config.toml
normalize_top_k = true
norm_eps = 1e-05
tie_word_embeddings = false
learning_rate = 0.0015
beta1 = 0.95
max_seq_len = 384
Below are experts of layer 4 (counted from 0) of a mixture-of-experts language model. Rows are named router (the router's row for the expert), up (a neuron's input weights, with its number) and show model dimensions 0-191. Each number is 128 + 24 x the weight over its row's rms, rounded and kept within 0 to 255. Numbers have three digits each.
After each expert's rows: "comes after" lists some tokens at least twice as common just before its tokens as in all text. This comes from a sample of Wikipedia text that the model never trained on. Tokens count by the router's weight.

# expert 16
router:101138139120125174148124166122138106111117097122102144120125071127105102157113104117144081064127142119143139140128112125143112168146129161093080124142122131102125155114137137154078103120069140139084111108132104140168127133146126124123154162172116095137113161125125105128128147167120158136123165093161157165158082129186140097165155146097154120135093141125128170132156094159132096113133170130101118165134160170089116119153145147169089102129124165123104144153155083102108155108139128145136138129107114131169172122138120140117139124131134109124133115150127157110166129134144145101
up1:119128152131143118132110138140155109118111100123135151151133095139129120074117102099150150097124104129143165159117099152106143110110128156115096122156148129093146112140152103121122125136121062113126119139155125144130073140151091095100150167107150114134162147093150109126141101118085104122106144116175142150129128162112095122131136162113133146130091148152206143101111113153125140110123114129132146139128125158127128120103111159135115129057177120173116172090132127100061190126153141148084126146128099178147106118126130129111122147145105118163127109178154159118159158126137113131
up2:142117172112054120128135133124122102121108170096118130171129117140188109134168119151097103122140135115135139113138150126167128090114154119146133112104151115158100149134114087130106116109123161110120123164134123118115124123145150169139138159126151155109105123143126131096124134145163144133139113112109121143112129153150143171126133096110150112114084120094094135125149126089117171144130112119147153108164105177138163152122183115153147140135158132141124120135173106126062105140169139110138149052113097095107115108131120080135157157130142119163065093131125125151109093162087117134
up3:093127118093100115148139123099127108127113142092126114102163102149115109157159145158120117102154129106121111157138105147067135137158155171167126110166182115155150158092147173181155136132161174116095117115134161137161134138132111113123112147115113133107096110087160122133106148136117166135135131130134125117112127180130159091098125118109132115097131088152160127110131136112122087112127131118142142172113161105108130095155101174124088169166097146093140130073097084118146127112120111158139062129127116141142143150120164152126114109096145127123154147129108162159119114119131118169
up4:144098115093122128126136120145101122115136146085063108118126110118131114127126168136123129133139112177190121118072135154109133127104142139104148142130143125135092128180138166151128109130056112158125117133127112149142134122133160168161141138113158146129115127162127162094143161105124118122124168104114144091120124170152079108143103138125164133115127097096134132135155110139082165140168114145122156093144124128100089141139183099164152101131143169086143104145130096106113133149166166128145102138138108132128124132101129142129133085127087159139127093147156170150164147131116075096
up5:138114126106094105188179166097161140071093099135140110118114122144102132164115133117144136109112136130185100093133145108121117158156177164132137146153174148094134160127134164134099139097113162151113117149183110097096098145138114140101127147125110136075132165147131122104166139133111105097149142137115169101155129116138117095145081164150133149131130128176108135121083142140109105123119155148093111138117129151091117131128127139147148131078131105115104110086131102150170084152167138153119102090111148154140126134142133138132134144140142126129140108107111162087091101124133096106
up6:087123111124076146142186177120140083110104096153136134162121157142164123120087126127114108123119132100173142130094138114134171140110147158121116076174118149141133172088145181133142135095135136126077123130145115113119109119146123128146106177132138168141124132141139122173118136122147133123133195099140122096104110155153087113140112135111101145130065135123122134123137079124124183126146128101132120101129116097115140138144097122128117135132077156128130110078126152104125138124128103149115153117116140107166111081109145107117132121122131112123158134105163094161119167187128147093
up7:125118175137119132123125051164154120111104101104108141132140101128125133063103135176125124155106117133102183128144124175103116132149144128122104144137166121134110118136127111126138091164109143146130091076137140152137090156044143125086114126150112120131125121157121116169114097117124133118127151149127141129171127162143117123124179136124126105102115167100173135116101115139122151154132099174104153138149133125137167100115123147165134106121184145131134167100142122121081126117115126167133153161130163100153121107137131159105133121130107134137122127193122076089119148130099137133
up8:171077135103104118121139129130160082125120094097130091158141140118099105113142109128156070161100088124105122141139132137115119086112139175143120117117115103121107130137119177146126146120100116166094104158153131097197125104145153131160165111142132127091128115095169149150112097150143117079068184135116155135121128180130099133116127158109147116129128150135116135173123090125105117153118102128131118148124141134109133133115174129161142098117138109158118128102156126139100170158105117145169110133130135095165098139093135171136107094156100122136133149136153147120129153091126099089
comes after: " of", " in", "ing", "ed", " to", " with"

# expert 17
router:105140139099084148181148123103141118142157123100106145135085090131140120150120130141106096092137149139133159126105132107147110113134145160130126135130119123133097181148111129174083131109136141135091132084158116139160133150149158103140164136130138126105088129129158154140157152125154146151155200066100129150134057159178134127151172116114134169131086121093156164166134108143151115158170154118108150144109138128106129148126114140165128091121121146103120099146151114162101173106122129174115103122141081122135133152115127123091140156140113108113102120161107114132141154144129121105
up1:174098197125108164121136098150134135141144119109104121141091102146119104119131099088134143125151141114138142104066111124104109154154132119132114090166143127096104128124099117126150116128087111118092127085137090121169125129169136175158106096160121101110120121197153153126139106131111118124070181102131125148162121124136127095095151133119137129112149148105101154150121122179123126130151116129141157120148102117109137132150122116135120141112172141108124134096153134086142154130138159117119110113161060119143118077150155109105161171111140119146140127133112121101154175097159158154
up2:117127114110141104107099083155151165151142082114120144170155100115132117123114145136109090128093123093155123079135123133157110136112083132149151137108136098135142141099132112117101135186129076104114134113101128091126141119124120169095121111122118136135136194159123103144155131094112115113135164099112150157170104168141116089164113098133110077100137104127155158162189132155137109116139084167136157094146107165074114131128146118112078170169111140179125132141155112151119121130120124153142131139156146136124138163145120127149139136128144158093151116143125121136132121135126160077
up3:140139163147089152105140109149130120120154122087146093168114121126093149126090124101103131136166125148149139147072096132138125103121127156110133133135146097108062122139121126143138095165098104141122136106111082169156119133115151144138133130169168143113102156133128188114172143128130146121061153089153134155148096109138130142138131105083130121136107156113108144121109092141142145140144104112107153112134181104138139112126124139161092103089108133116164131154136154129133127111153168148111087141166105149116093136142101124123175150128145095120115169139105146127156189182138154141
up4:123093150146182137111125114138168139110129078098102141109113120160121159156124111119134115121131131145107131144114127138100125148135134164118106138145116143092145158150192135177120153130090130139123096154169136088198108127096118130056141124135141125096108143184094119140112104102119167110111125144113139173136160108117151084112145113103139098120129127116161116112093099110181084110131137122106152192111101170120094141186160146130097113124133111115141163144112105120107102134117127122151131112131142149123110102157153128118113109088124091115114129097151165121142109123159143126
up5:128131148121141203119137105128147108107083113103134092140097152108100126116090097129178138104094109135128143160092108142155149109125142144147111146136104131146065119119121110120171125180139132122126154128131110144120120133123078109139111132106174113143103110122100134136148164148178106119100122135160105132147139096113168125131162140118166094102128141103133137160150073123057139142107147139126147110121126155128147058112115149138154109132108143157127162130132124142138099116157116172125147119129120160150144121144111131107110155172157138105131072176086126097136174121152156120
up6:118105110106114136137140153083123146061115111135102115165100127132099122109091140158140110105142120164123092129103135210175157144146131176135098133115125081163152150157149105140140139137121091172132163142124128118187123153139141103112109129132111138111146136103146136105135117133112113106127123142138124104087138148089099064124172101129130167143148135096167140118159101133145130120143134169117119129099128179121086159165118124145135125121137144105141124123094059157082144133128088156110124132172110124142097107140137097137134133159145121107122133133112159098115166121162135118
up7:135122074145127140164165144140145165129122146164148132124110073141106119072151125085144085067099109122114114132120149162107169163158150117137136121151128161082117165110157119161086163106135138138109095128168131086150116098147126150108164135172122127157164124109141103139163164108144126117163185098121112088110083136169106101154108117109156131112132099151165138103185140096106120123147105106118105111100115157118101156125164141106148114148105122110115141122132133099116096128125165114122136134122112146121130165159107103116121111119096156113127132126131126151131157168117141112
up8:129153164138118116134123150118157127097115091161128112104146159171085129137150155110149095135137092151167113117163099158123140160175151149144098118104117114141120154130148153131077112168105102142126117149127114127130106088131109136119165115126107133106144095153144088144095104123142139142126145137156141129130120120164111107148107151081165109106119114145125115098121084119137085102117161106135124111148110141052130141121103143129096128150146121093106182129139123114082143131144127117167166088134166119148145048150174128121128136126171070167150121160106128116155140127143132134
comes after: "\n", " (", ")\n", " |", "\n\n", ".\n\n"

# expert 19
router:158091131106093114149156144126149095116114115122120134170105104121107078130095150121161113080135174157159171156118125094150093161137135146105135107127132159119157165083141129185114135124087159128082153091176129130140113128105130143138142150131136137112111167157149156129104150146119160133131137090152198116133096124148100167138112159138151132114101094118113145124098116122092110112177100150093150154141134162129143118130151110166105127088085146136135105128127117124090113134156123126134119142108084132141152112081118108072135156129124152147113102137104148150112113133157119092
up3:119110138119127099146070113131131096119160093117138110155121129140185122123182102120089128119104104136196127120114177126121166152144121102126085114160139099110083157150104175119140120135156121134112126122130123104147126126097141109128134149110163121137145140097148141115159115137114118134125143143137125096159129158104120173127095123150136078137112151067177118162115139126164142146129134095116130139129120115164070116153154150122153109119129122083094093080138118131085142105153119196166115191111143134112123091131117118110118137139131153125119109157177115130139131127116123172
up4:139134148142094160160117146157157125175141126114118134131076132148082142137109117117147101074130101179145143191100206163120134130075129149088097138100120181126059138124107105127117108110094128127097147149165123133093142105085136145113141116140145157110115148152158154143111162096141127119131154141131135123097124130129124146162143107127112137130127135110093129139117104114122155067131129145129136146100096119136139095147127121116080135105104110169141144137110123118097113129142186135158105094135111134112151106098157095084167141154141144119148109101120120110131165144119106142
up5:107137134125122141134160144122094148103120090077096151146132119110102114113119163139176113149148124131169168140080114186153139187158131133106131127116106124105124123145132128141109181129097109180117128160122163123136059110124129109147149118093150099137174172162106143146104134145132155127120126106145157107144130098162178141141108150114128119162106117140109155113121095183140127104096129129097172106086115140154131129145153142120131119104107151112120137137116129143148125099103109142112115120172075138183098118104161120141118162101109106109093140103116128096134163118138131085
up6:129139119108117120141114146112096108120133172131083087168157143136158116138142162118143156141115102153130095149131089121117103137142144127087113131177118120127174130084126119111119120110117154109134082114150153140136153088119143085130142151091137133101113147134156102117086122110127184098135126131154144134134112160154102157140138114150097142110110139099156155148134098098114135089145125107139126167068143124161185126090102104131141139155138138088104099082133131128142120113143112105194077138161176159103184144121167138113144117121145105090115118125115106151155148167131106133
up7:142141112090125160119149101082149132128149155108156119135137124155165148096099127166100122134123165126105112166163126172134150140125134126102121142137100091111126143105149096128145117127144129138121133131139059115114109141110168137126152182137119149107137093139117139117149142136144095111173130115128145159111110166092126138121170099091117128167068136136120143137139112092110143098131133127155184131081142133151135157118146148139119159135126159156097112152146104109148128089111082147122122092130130088088158121162152094094123116085164119133099133167161154147114133200144149095
up8:165109158124098143134128086099136104100165104174090127133126107134130139166089111154107133149148142140108161127161084141102108129134165165133123090125144148138132121124103131140120133127146173118131110104159116111169128125125158137136121123170129126114131081136128091098151109117155149137157144114107107149153094105117158112139129089141111162134102151106091122121141115181143135096125093124134093116143157139080129135214086103109145157124187106107167109159144135080122130129134129128137141134190149165115172128112139123123136162119076123092135157125132121091098148117131110150
up9:108123139098106110115141098124176098126102134091131166095157124094098099112148148151131122125126124127140107141127144111121136155146129159138133133115102122142157132109150119131131087159141134091120115124112116132141151136133130140165106160079159110168116147048141114092117127098118163119166104139129125093159124112093148135128145155118107187135055128145115141119138106145148157113139139155192131075149139127130127115131135093158094094138136192127110151133082078100101136131127144168102117174131083117149137113108149132120122144103136142157104139112131161173106134113114098088
up10:143129132128157110111138159173116141126176114086138145132084107146166108124121138084140132089111132144143142159089118102110144149182131134165106159126171121101135138135150123137141138117145091180119122134153106091148110100132111123129156125129146154116095118157131129138082148129123140120131137123111131136098067173152115121187134099057164117124129166045136110150093112104096112115148088144108144126112149131144087128132129127138151119101164130133141124117139152128169121085122142153152096112132140165177130111147144139109132147130142133102116126149091113109115096192138135133
comes after: " H", " the", "'s", " his", " The", "H"

# expert 30
router:129118113095148121184156123151105120135097143138105130151088111133090136122143107101123084084116131147102150127145134134080122147132150161081129144169142124111124177134144109183110083091099123184077133105133149162132130117154104111101141126138100120109123128133137129169145149169121122104141145089140162157131108115166136119192153151088151137123074135149114143115157107107164114143140131148149164148142126120104115106121122116158118149106124147133131150148164084144104137137112187138114147119132149159155139141116116140068160135140145126165134138117114158072138144141105097100
up1:128130150125126127145116124139097092139187132100146125158056125155123137130117123115104081083164132118106157132146112157105140121105109174115134109167144142131136137139133108161156083104146125169068130100157148132136135114102133144100111136116158121138121116107106145143095148187145147101141126130154120148134163121133130128120099139128170120109097122095153174112153133140147126153163137182139120121115142090114160096103118159143137130154127120105103138107109124144104158153123199150119123133152075098133125118113083122116137120092096145117121105195128150148179142093100157145
up2:128139109124123115146157113144104190138132137139126127120125114073142130088123163121128142087087147141123144137125134096126110103156127096080135117143165138086124133143107128121097131083134075114126116149107087047143071126137123139103110138159145135152141143140132135109127165149144194130107140125141143173121141148145105134132155157092133119127145110140186134107121131121139127147140133112137167176113134203130133126166138111163104130155111122102137128152144098142077132148136182137148109118077100120136090094125093128144141090145138123144097095107153126122120140175129128112
up3:125182141142100114138142131158132098119121142117128130129082134131092106184133125122168094120140062179106127132134166116117159133135135180114139160130132147149126135128132140151155118108142130125100125132145135137166083106115101120080085148154143119086076125136150106130147112172139165120098140120139159124110132124129132081128129117109101157169102177099104111131185131161092141132131127106106131137084151162148130115135106141142136088078128100151135105123129143144106125159103138139114097098133100094145089089151177158123153144121168103144116097113091131101107151120098103131
up4:144135160145186107127128158087120146138110068099118091090109128124116117121142162154084134107100146103125109135104110110122133109081117172102119141143148116113107135151102100145145116150136117152141138166094097120174108115109103156127133113132123128130119109109149150120082147158155111135155134082130124156094113154136161127136124133144138106113138116102118153107162143167140154125113123145139177161123096141094125097130115178157112144122138175097130151141154124159084140111106150129099123107154121114182138166168089176138161170118103119115129092125088143099185148139092148123
up5:156151123105125125106114167132125127127138123126149141174073145115110146123149115146196128130167131156133121133087116112135096122174149112185114169129108127099148121140096147132122140116108109117134121087108201100144106061138108118154129110099144141141128173108124081110094109117121165118126155066169139103073146123123096119119107137136148109133099141138153135127107124089106148137141145122126114119107114145141123146137122095180129116116120140167129159113126096084107124136134148135151137112056123113134107152163163116108126151118104133111136124152155111133152106145125071173
up6:097107141119114142143174142111129155132126111112107172111147124165106120157124123114127102121138143098095109133175140169134151152075085152102110099138126075131119125112123109145167110145135106157066104119129134176140146121093097153076172136134128165136112107114122136133096186176172163129127145107096124119133116131118130113099128137095124131132139138140108108160154140184123093134114115155164133126127155123121161108172154133117072074168161151134125131104170116120084094086139164120141152148146112118152151100105112132148149127133123090135134118130110143147125110091107130146
up7:115149116114140109113109121140087185137116129117135129136098137145103147087113183103138097093090097125129098162127121161103094122118136113170120110133117129076124129151102137126100103113100078168148120138153133088162148095083172104086114153092153155137134144138147137160103143141146162123093145161172139177129144152177084136165191163120139127137098159114129121103092113121080117095161134163107158166110164134126131141161112129132105135162081113129119143125136125104122109153154149167137096140110140118119128116106130108127154115114144128145117090129165109118131113137122118134
up8:111109120141149135133134106048144121131089108169112151137144132142089151127120116133154117070115127128134139084141151148137100139142162115103114128116127124071139135087099189142161136172063144160114119122174105144136109145124136149126116140134152142119128190171107152154126151129193126148083148121128127162109111142116159157142135138101127122102136128139133131140155121144140125127106133113157160136110117149139153138162120103160110086113168130135133165091111113138126113092123096097133121140157164081163148095140122122123126115143139112146123099109082085081145154155121122087
comes after: " a", " t", " the", " s", " to", " c"

# expert 18
router:130136134114130137208106148152111064107109095099090112159097111104153058140123108094148116121093140178145122143150119130122149159105139144107138133143128125098128184118141147178124114113139106142115121116118146157168112130133145138122155165124121118091105141153111145119126125163157151113103171095139189135132099145140123118146149140099137121059099108124148181106139084127141115137189109147142127135158119134098130108155149112144113127136106126153122128139106119122129126136157166132165129141132137085145117146116146151090185098110152119131097151172120125143166113138123141127
up3:133123151126115121145133127099135128108167148157140162128065137160057138126108170117155109083135147147152142068137100155132105137126122163091170130101125100172157100137173093127125103117138102132124126109110112147178133115160126127103119147133118157102159116103114127138138161118110143154117133089138153105096120100174093144103142127127155167123111103148117145107130112139126127137121138114110107145102213129170132166158169101109120114112128106091097103114157102104085148139144138172161123138091077129144168101096116152118130122126104111128129149140134136137121125134144089143
up4:126162119123111126157098139110139123168100122134117139116088108089116124119161160107163140107084115134142122110130149118153158091151119166089108111083140095147142101095116104133129104135127123127131102107096130115119163144120130128128150142089150083119137105103121160187084108170139199165160104137103185123126153149128115116148155130142181088165118092143165147104156120151154179164135123160119126154128158103081102158123142110126128147129131128175096103116108138136139109144113154145107122148122136117127166157083142149133122091127064151095125146128118122115123129131124134098
up5:133134134109119140105140143123122111091091121101123179116117125128129143118101123111124140113072104141121115145150114160169069082141150120073137147118130159153098109098105139134136122108106119112124138153154134126112150101093142111138187091122148113155134151126092134059132146131128108093169132125102113119135138137130135161162128136144146132127101122117135131109155158139095086157164178181125111100164115151144164136126140050124077122174123126094126072138121151124102128133128127157128117122159153126140141176144067134108145132128130097133113179151150149144136116135156140128
up6:100127140133165127155174158118134091120165107141125162133127106142122129089138117136150107150038165143136137108137128165110134152169136114137097076167167111153152129099112161119111097133113174163115144099113147106107126115098093132156115111088154093141158194134130148165111142150121103088163144149102099124109128112143122176108140146111145146151102124141147185150098125150139165137118137164129110113130117123107138141129123109145102170147106106102137105157160129138125161106123126115153142084115096141139129109117139139103109133104137115172082125106097100090117121141099120155
up7:133131139122165149115079128151135139120133167127103142123138154161112120117167110123129133119120145127154114136144199153122167116158205127104143144135140117145130118149127141101110115110128117164062114089111072187158157142061134120112129124117148125103133117103125118129091095121137149140092122106168135135131116143135153125133093107153138153152077099113153108146152106125117141128164147132146126170136120126113136154128114070138163134176155127145091142169123107124101103090074117138112112101125130117143174141109116103132127149093111131094137096133126179123106092100102118120
up8:121120128105054110120150157130157111175134124114137118111133142164146123120147112130142107099147154127112155135113138157117107138151135158131129148092144130174155128165138135157118140112139137115133115122133129147183081088136163110099111145103149139102134119102137150137117109157161120042130107065143141111101122136144108114148156143143150176090084148158129111115136107132111139116122146098108102139125141147132133110182115087150125112182145105083099123105159115105096129125157149123098124103080151122161098112124160177123131185101142109122142100153136119164116127133149115091
up9:086145100079153148109153131119123166131116106102115129158102115109160093136116162116140108111113138074141171122090166159165151125138096143101102116139120131128091138132107132164124104157057132110085138117170107110119100140152170109139151152139116089124123127112129130098126170134171154124142113146138150150108125124183132147176173156146171116118091146097158190141164092165121096147148124139102161115105167166139101158139117140151107134129107181146103114175131114137119129105137140116104144127145093148135148123130124147109137132118145148104103163100125118130133107132149126119
up10:149129127145122116139172127072184136140131104150093151136114120129139101096132132158165112132151132131162143122153145154149160156124108113120132122127146169100055163104093084117140106151124087127118155063136141140135119138135155125153093161151117146145119111130122122157089168089131127128137157111144114110117143095109128132127116122171130098122119119090138164096087126133089133147142132125092113112119118123077136136132133140185155128107088131118168113105159124142114121127145129134127156142104119102176138076145127109054149114158119109111158149070159130128107107166112140151
comes after: "0", "9", " ", "8", "7", "–"

# expert 2
router:120138141105099113171107141117122131104100101118095121102082074138150055133148150137130133133088147132171166151108117121162129145112120154115097107140115143155128193111121153171106164136076105160069132139119099112134112125134156127136142147141124129086143163138112103168114166147161128118145136096126151143150095136134110109120130123111131154117127162122131186142123086131095134103131138133130125123150096163073120154151167124165102137109087124164136082179147127160106141144171123095157123153121136146127121145133120121108178139102120109138110111154115169138139142118152139141
up1:127125145126122153112149142127127126125121139137103209129095161143150140138115101117156090134104124157139148084123143174126085108144117171143099123110141110162147109135114128110155151101069127157103149136157159118092154108123132177111101103137136114145102165125129149124127122109110159091104131118118115178122124102148135093127123120127119147089124150125131158131179137157137160131132148125136155138113106157129104125169134123113105129071142107149093125164087109143086120166129135101147103090187148114112165133154115126123116124137166112114092131133097181098115080074133167159
up2:142143146133104138143132123127126099113106154130104164146105139119107114146153098116139105130152118170128099107084082117151087135088098151148141136081096151130105140088132119128139095140131119129128147127145117150118160119108082188115109148142081139090120131107105122120140149141128129176161163105102155125134060104136137150154139162138115121138154159130130127141168124172143145083138133098127136116108116080132116167127094115123127143070181136128135097083133095133104093137140122113087132140131141095160158211180128127114134162111116139136126126145107127116162124152157150107
up3:079117125123141145123102158143176115115104168135153084157098103161122103105124091116117152105132136160125168136129125137133078111137143154147138125132098111157135152116139098141126073146154132178107153141128122124159108154114144135143122114134139108122147114106086169146127120163118121105168141070084166114082138184091141120144130117112135103135108162114134109119134150113145109139142150114163164138105163164121136148172104117116090092119099105107152094125136065121087125124128119128110137124160092126091109138154136084136146137121109107147135168138098118154153164124077090105
up4:156137115113131148155109148108152106118129151088108099118098100153144096110139113133117140143127109149097163136162130151141139132153099138075086115147104123100073151157150114149127135124080162100107128137141144137152145162124119139138141107119118120099147099122155161130131122160162154119110112142145140138127110108170063157158161149140101160162137167175086156146087054112089168155156135129055096153118154109097145117108155065128127128141129122153164103142147130106135132104118130130133102151135112142097122122091137134131151160129126118123116125145116085129119168117095119133
up5:137112128146115127191106144107093098134152121108137162131095143097097116147134139097123110067116136162119139111112092121134112107127147149142141106099101157144165146114170153122117097135119121154128094081143143134131121134102146161174155110127125144101079108130097139131104138149133139127120137141138190082104086144129132187160133156114148092119096157138115141151158111180073156106139128115094100113133125123122090176148165104174159096141130111163120129163126116103098132153123141130129135144096111105140137156170137131131147177079149125152143156126091110124144100115140134142
up6:111095144091150135125120144074106150123148120098114081120109153086146134169134163148096135134161093104131191135135096125137143136147118137132142157139153121140089122167110138127108116132104165159148087158184122160158132146089135137129130132140113120130145086108138125121151151147153122142159162139129136122048119111099164127129098109131152092073131186130113141107155126162134124142122150106111178145109121115141123116099124143130130160107118175124163135126168114125135089177110106143149122129129145092133133136110086151103111157084100113129112095151157110150121134079126106134
up7:116148114133112147139102108172089154104094119090113100133164116123131089119101113129138148076137122124123112109175155099146111154134180127149125106173091118118162158090114157112121163102153067109108161087093132186146149095081151167111141136129124140109107143136096129124178103121118119127113143107105154146122099126146143099136125149140107130129132116094185141131183085135108148116168138125136165090156149149116121126171151082117146124175116107131186119122114123143150143136136103132118134147130095127135129107146166131120135128087144083097129138129117118151134096110115112141
up8:162130122135152117127143111151167137109106151143086099138121086090137081138121091132138121109102136140145141111121109095169137154151156132121120173091111078116130185118144126141091124115102098092135116142101115092130091150134118118141139136125118162107097142145117129071106123090127141099126165145123106129160089123116135134157224155119156161121118132168122127185110111137115151119148134162143112126125154112079133131139145091135146169079148120172148125125116135106131155115104147127138149095129109121110146129138143095118125107180173101093120135107141094150126138087158141118
comes after: ",", " and", ".", "),", ";", "i"

# expert 10
router:131101153123129095118142113141152084148140143111081102110095105114116114127124103121134120125121129148109162118093135167103107142103138183141110119127115119115081173113141145182119147122110121130098118144128132128144083150129111126144140133106123134096094142141130163127139131134153182096119169109154155129115078157118135116150159135114162172106112160152149153095136098157134111150131136172108169135114136139087065175167171101167077101128111142125145096147130095112126137143152174138132084167117098111141114099137119123128143120160075119137129132160103118092143138115119157080
up1:083130148077105111133121134113133149112101125110071133133131103137112110144142110154129111132153118067148114072105111155128115117130091148129091148157157100159112186162116149109099145130084130087111113115157128108131146178138138170163140135158150135092108138159101114094116123131123153146137147129121093148086111166112099114122124205125115148147091152146136140138115127153123141107127084156144122149103114126100143130091125120114135166148108151112162185133118102123165151157142144093162103096097135126110092134099126126127149105111142148100152137153164144156149171129143131152
up2:129104150128082145181122102122109123123131105093105097147146129168165175136098155137125125123106125133134161128130133131167097115121129121111105090154133151174086166129119144134124104120108145144103087088125136129103103151154142132132106141138101098094118085128173148113154114161178111135109116110110134118151096171154103123116142159127171119135091179115095205142127110095102118115194119139159114119119124115120119102112124134152146151099109103135113138142162123127139148098146160126111086121109126107155119120111158121077140122102135142156105135120164153124173163182143117099
up3:104100141143132103109150127171151100114112142136108106097103133102115117120120092109132114127125123143092145108120114161097103153112144187137106119106145099121070141089145173141149146115130106150133102147129107107163108142136110130147145108091138131098102155122130146157146119148167188085105134120135157102119120161124150096143162119121192167121118157133138134131147115164114108135132124166118172118173123125092086160169164089154070117138127132101126101167134091107125151123144180126173101154145108113129146094126127126147110134145085136145150140151082104111119138106108126090
up4:169111146149152155135139125144086091153125101086116081091153114121134124113142147100151132159168177131113101191105131106141147132131127152149108121068122157087141129139139111151169120113142132158142155171111125123150120115140120122089098129124178092090096125155145174108127122099111148147123144105179144120113164127131156133145095117107124143105111136148072116126101099173138094110147116129119147107122062155149134085137155128118136094105152090125109136149120137145126113141160117073107098104130099133147135118118110129120124130123085152101153123114170151105129159169106133110
up5:127112162143130179124139089118142133172136089119103091103086105110116093098129118139168121146108102102117177092081121111102136109121152106122100161144115110101150145154126118127048181099124161146130121148089132133124114132166141107076157147107149122189126131137123148128133170098134129119116154126136161119126120096119127111161154145136131139130149106160130122131102133142125148108122168125099149077144141121151145068113125142148129129104144109113122178161146138135084128139147143149177121117137128144138147128149125156110119140107119107094126107174108115103167102163105110189
up6:183098149132138135146106129138101141136165076130141103094158136131153140099126133155138125121116112119167172156127149146158140102168159100080143122077131144157101164142143090130078158162111101168113168151147184121158094105141147105143117162117147149139151102147108154143158165113102096147082164115119136116112137106144108151107128146126139117132114135140089133114115122123068144159101116158170159129159088134129136130095152132114143114103154141161157158113147064112167112124123154099134116140129110120138114112120121133104125098119146135120084124113144115098114168117119080118
up7:111156124128129104143123163135129105117107112185093163133140141110111128187092123180126103134163111128154121141098109108140112156109090154128173148101150154102124163120098200139120104088107147084129114103122107124130086090085125167123155142134146182106111100101138126097096161138172121143138134075152139102145139124129152121133121112130125090106096113150159143120151141150125134114111137104149144165169082093107115106162096110123105145131133132115148119112144116112101125137144119137134099101144114107183169098133089122148136122138087123172128129147126148124125116131181159116
up8:119127131072099116138093152122124132120086124116109145093147085126110087128106150077147117085130125139135145117134140076135118129142121150082107136115137140114121149097115136143081086142118158152138072105145136094148110065128153129095137176138117134126107174154145120128107128188150164147076167136142139149148128140156117119131130128110153162126058140087104124115131124135117130103197116148154161147136172138152122122157095141142117127112144127089114171119126126151120137150122149114112110131129156118172138149134133147095156142103101161142084134131124161112179139127124146121
comes after: " |\n", ".\n\n", "|", " is", ".", " \""

# expert 21
router:124157149062134146154128150126160091140146118121106088114131104148149085111087154144135100086083128128117168112093117139143128116120127151061117088129114128145094169100118138161114127128098101118077142107126130122149108130158152125155116160131141094134099125147157143093107169173176147133126138088145170142132082152117108121121107134128168125157116144134138195145154121158121124145176113160157151140114162131153123168102144145183115121094126156124118104134166099125143138125147173157121112151107109100123120125127092122099140114152112145122089158139098133158137134137123142109
up0:119104092082131173142137163108081126087103109081098132172110139161139135131144154108186142141135099132160166102128175140141151143143141180152140098124125109164104126156098138127109165105100074181092113124112142110097118127112122121081148107114107131119141101114142141136114103146131123113119126120141118099128122134105128161101121194120149103092132143141133162077106090101120146134147144138123175169119115113128129139124122121112114167117154099107128118131145135173162158115160122102163139118119091107132106187100107097116127119107163107112131137152143141153146152126109089145
up1:088115115121138159153159130089150168092099127119153109149124121128161089152118110108141129113119122113143148141187134146138121127140122161143109076177097123180147161095167132168144127091091132115149151174180100136115113151145138142122135157142130135150100145090108112108137145107140135105122117110111116130110140164161140108164102108105114191123121150153148173122154123130097143117125147117106091146100152112080141070142123110126133135111092164123106168162131131121118152151107135165102085105127111142122092119113116106113131143152119159118140130130142172174135158117119065145
up2:124131155126154170147106147091105110063136112135096121146119113138148133106151159170133125097133136125121156103113124162173107176117123191142122087097127137138139149093086133128126140147121119166124153119147142146132096125109203110152096133119103092111141138116126116106162106119163095145092140134110173143153129108148130143115148144148120096141077159092097190133146115164094120117112085079130177164150115178129115139144108126126145158130113092083144120115149131142140140127105097121129127134144143111112128131075103088118125133111155133097121123122152090121107117102124123094
up3:137125127089101135167139061145103130144142143067135150107136106130130073121166104123156145086129144130129112124124129125157114092134120119153153123114118155095143147122110093152092133139163114145115182123128141152141133122106130158146172133126104121127130137117099121133135097092165099121113136101133131159148116112168132127181110112127131118104102173140099133166150106151117142114126115059123091105148116183130160153163090126155097126144126143133152099108159134159106121109134096124128156121117113082148152165151136147098138137085068128160129120085167112128145152110153154174
up4:109119135114153061159130134142148149133063103127111126128089104115152103105169166138134091117104117164117138114131128096155106118111113162140133114116117140142111132071111107145167087148128100137119165162091122046112117155161122169127155106149120132137134104138090166125138164167133146104164179117113127134124079131138127153113102142136094129101135162163109131186135121152110142132133108085148127121108112148113161111130137130146105132112115122180140158111119098116114113101151144116107143108084136141137129152152109124151144154125116138170094143100090154124153149155098138153
up5:103150174111123148158159151134123112069123155129121074152140079108170108163122086113149130137138140135129111177131111121165135150102176119110091119162123125139126155095085123133102164131154119086120109143104099139170174161108133101145115188117088112110155110118156134102124116143127133151138125135153123074149119147105147127101147114126110152113145155157156163125127125171111075087140142125122099133094125179130128108131138130123117096108091135138153143135110108105163139118162146096156081135106125143126124133103124088131129129142105108115141123091112180121146169160130161150
up6:163138122087118158157176129103098105140134117127128111134165121090161148144119131115143114142102105141094133126158171172129103111135129105168146147074192114161155116107146105131142101138159117115119125089105139105128134129130182127084066147140154112133142153094147071126154137135101132114158159141088146084147141117143122140126090100107140113110130138110157164130152149152132144144168103140121142139114142097159136109097100157129125184154126137102159136149136140101140161099084095144169113107129125116130093117092175129103137153118120130160102147121108131113145124081096115145
up7:154125107074144129135171168078125170127163143119102134111074132121147123158103148109119099114122152113173111087137144147107081132155103159107149149160140142168102135138081139114082161107123154147121111115130122150128148123143150099115171129134132092085143139127153112161140135143147164106159145106129122101139122144114100121174137168142099114073125146114124121091113119122118093110137166146152102166168100125128101147139115127122131128108071110117161093133169123128146153071096126143108128159140111101165109129133132114124119156152129163089122115160117162152126138113156107086
comes after: " of", " in", " the", "s", " University", " South"